Weights of a small mixture-of-experts language model, trained from scratch on English Wikipedia.
Size: 13 layers, vocabulary 8192, 200M parameters.
Experts: 64 experts in each of 12 layers, 128 quick GELU neurons an expert, 8 picks a token, a sigmoid router.
Training: a variant of SOAP for the experts, 8848 steps.
Below are experts of layer 8 (counted from 0) of a mixture-of-experts language model. Rows are named router (the router's row for the expert), down (a neuron's output weights, with its number) and show model dimensions 640-767. Each number is 128 + 32 x the weight over its row's rms, rounded and kept within 0 to 255. Numbers have three digits each.
After each expert's rows: a language model's description of what the expert responds to. This comes from a sample of Wikipedia text that the model never trained on.

# expert 48
router:123119150089156133179124146089169096144077170133167113109119157068196112156158082167104144119132109138105077143128066115068102173122144126096189113188166086178085106117139084142069122068149107157154132109125163136123038119100133132129122166097146117151090176139151105082109123120084159158164148152128160139140170128159107068135106135167078149137117107141127103134130071101143153209111
down0:118077148142143166165136203139145094110144080165175137122174126110116095149139122194173104163143148154094180179108083123098205225104165090150119074174081111152140072136077067154187146134133132147111118163105155131101137208130148142090181103114135096137123149142139128085118177168085177136181140113164109197115087106155118103132111155116071171146139134208214090118138144115145116112129
Description: Mid-word letter fragments. Short sub-word pieces at the start or middle of rare or technical words, e.g. allerg'eni'c, 'n'icotinamide, E'p'isode, fr'equ'ency.

# expert 32
router:173148159254122110166125128181115116131142184090087127078171126072141130094108140098140144138110093123195084146169142148104129112165167104134193139036150132087141140149160114141133136097199143119174150121112163127145088109142119140134153155133090172102112151136175052102103144124208087102115090097199160077120132169125106061212187147153151080175117160118157140135141119130108137094180
down0:160097132047155122132177173127138132110141154128112099154116083101132092178157139165158095127155173127102157170174133093087131127130173164114095163100140116090101147138141092201131117127128128138176100125157130147096126120170140123090098140115118100157134099147094138085129152162156158162176153088119111071067087108086107124099160166138149181135117096132080145135089164145095169135154
Description: Proper-name word endings. Final pieces of place, person and taxon names, such as -berg, -ville, -burg, -ić, Arena, Stadium, Valley.

# expert 7
router:090128151100146172135099112093155173100163144013169107093100137110091198136108104148133122117094129117110140142124124151145111120125149112154135098185165091135147158108147083141124177121171152117117116147123121126127165100138185144148109115137140186129122178169159108150090140141093143108180146118203146086143170156096121076143102101139140153200134185082133135211140164101137202117146
down0:111090125144154113094091124142162139112201113132142173129118088158145135166168132169071124138137175166118190081103177110150110122149077086097084184125088166101115093103110118108096145115101170149154157115104079072170095151108102173119127111170167114108162135161103124152141096172103138160065131082112127166120109122137216087133113140126223097169145154152137143156157209111107142120082
Description: Given names, name pieces. First names such as John, William, Robert, and the word pieces inside foreign personal names in tables, plus "by" before authors.

# expert 2
router:133145095117149129133254072093072091118123167136179156181087070092144167082146072130094122129117139130154113143079120079130143107154112135118123117162238088124162125133165171131084132117134178179111121109137169232100092139169129116174155130149153133131131119166175100115123161159166171114156130133159184161070158178110095138116102114156098120134057169167146077162193110115137139160085
down0:079089099151154191113135108178101102114186103133137116103130133142126091189105143085112153161120134155135162061141138088165144131168167117160136148173108177154147083137118092113133102176125138149032111159144168146125095136124142117081141117132128157106207092081123133111097053097167076108106079084148125162141149065135130128108139124127164062120150108136091121121150160208116086143107
Description: Table cell separators. Pipes, hyphens, spaces, line breaks and short cells in sports standings, election and stats tables, such as |, -, 0, %, ±, Jr.

# expert 44
router:208108131152156104178116149123162141070139139154120150113108106247125130115101086060092083086121164135198103139146133127125176138157102124167111058097117121157126162129216166164084067178126148155106101150181176216147106084160094077172132170139106169128126123137185118143112108118141183081134125146154156128131116181141100080115120158116150161096134147104146114138085149063187133152159
down0:138091093113157078114148179192149142066140198101132157123039164105121093097163171151129107148124115148156093101107064123120124107113126201119109107094138124148103096088153163162124140070165124117053105129125129070138120089108105151124149117164087099075132092097144140188120059157076155151114142173121090103080129108092163125070098175162158131128133153119155187139150144122149091111083
Description: Years and numbers. Years and numbers opening table cells or dates in election, results and discography tables, such as 2014, 1990, 21 April.

# expert 47
router:094116133128128110153161083191082144118176145109183120089102106145101155121144124167117107108152116199112098120108061136094124153137090143145148131088166071115141161133102094147094133145174028162142122102124136080155166115147120079109177135054153107088108136168155109156143134101154125134149149123173126117157148122165118170067165075112108126108137117150144128159069129097108166118148
down0:102110111098072100154142080130117140115125150163109079079094091078108101122091139140172077079122168159118165097181147149144139103086172130159188048151116136156117079096107076045122172126109079112147091139131161137128148089101148155126133121141128107147172126095105077103118157147120131138151123152049107115155177101142122061110099091111103150129121155149120123138139112124164172148040
Description: Title and award words. Words inside titles of songs, films, awards and institutions, e.g. Best, Outstanding Performance, Supreme Court of, Goodbye My Lover.

# expert 53
router:140150136132141137114132097163118133144198127154140081138093093093121174128147081095109088102107091116118133119144116121089068140179157229126144140120157143095141088069112153142129125110125158140063154130179131167119176119142128091101160151143129101096105174126176057164142158115152170028200138128110123092114138143160111148113091095156112121089141193162126094157130117106165121071049
down0:164166172110174135112125165098166125112108142104150111086189245119061135190106100111152180100120116137115132113157158105169149121103057156144107094145151091095098151200170155082136132148119097083136095124107152122165103136105057116124096163124137126109111093090120093131102125094137081106166138166133143136123197140127178193120134094138122118113137122146092105126159150139095113136147
Description: Digits and years. Numbers and digit pieces in tables, lists and identifiers: years starting table rows, scores, percentages, ISBN and OCLC digits.

# expert 33
router:147162075124134154196130113134097090095194123184075142081090114204094132119107117082139126102143121154141145168115186125120140107175115123169158156095179104088158146059167108146146187151124165171090122140152186155125083132136080067120124171109128141127107118149174103167043134145143143065098100168137186068198078164131131082102171150160107118139086166116152107186162128077160116179138
down0:150130147145153112089097089164139121124092093123138100136163080132119097139134160165122168134174088150088066098147074112185111131073086065148136173183083118134133099129174177161141153098140147102111112130080131162102093120094144067084088110107083118136118126117081115201119191115116131138082080140132116123070128137138115176118042121075080154121108165145092114170114054083120065120177
Description: Years, numbers, place endings. Years and single digits in lists and tables, and the endings of place names such as York, States, Montana, Taichung.

# expert 50
router:122156164187175101238125097089067136090139165144121165172123146117121101107082108172134155115074077145119069149105097168104112176160136139124126138168108136142164157088150066087137125121166101109091070146168152114109158073171069089106104128144101098115116117128152133158116122108088159075188174143134142060069124153157116159132147115137093144110100171112105154168088142122114184110177
down0:167086128112117109105117078131069174113119087119134117173178182183110119059151183077110134113136148130128115160135152120100154115113078153110144077100109101157115179164129125143115128121154133100131152118061125083117144130191213131136103108111102129122165085115184144114112139125143138173141148146108098152136110170112080131085149134127119109194123067117121140117164134151147137137150
Description: Common nouns in biographies. Common nouns for people, works and time in biographical and cultural prose, such as century, father, son, album, politician.

# expert 38
router:129106156059193148157125064116153121136072133131137136061108156075141195164091096126086159072151110140105157134156126120115121131123103111105187110060081154132085150147178114163083158120132085194121104191125111155135148099066113100072127097147153115078118146102163116167086122121095149129088121151136160099116058123076117107077146097109072111136077159120161090096120132089161084103106
down0:122102186132128118124164127102110153170090137163146131108061179119218136142094079128101197100119139171141060115102149070138112138137091175132194109127193120106116206097170117163102132106139159095073210150114136142109172208113120148148133078180072106080097077089073162134074089141092123125125111185154088102134204140100108075191111153158138145095107149062116134075131129170105138110142
Description: Mid-word name fragments. Inner pieces of foreign or unusual proper names in sports and geography, such as Pe-ps-i, Hu-el-va, Gan-na-varam, plus ESPN, ″.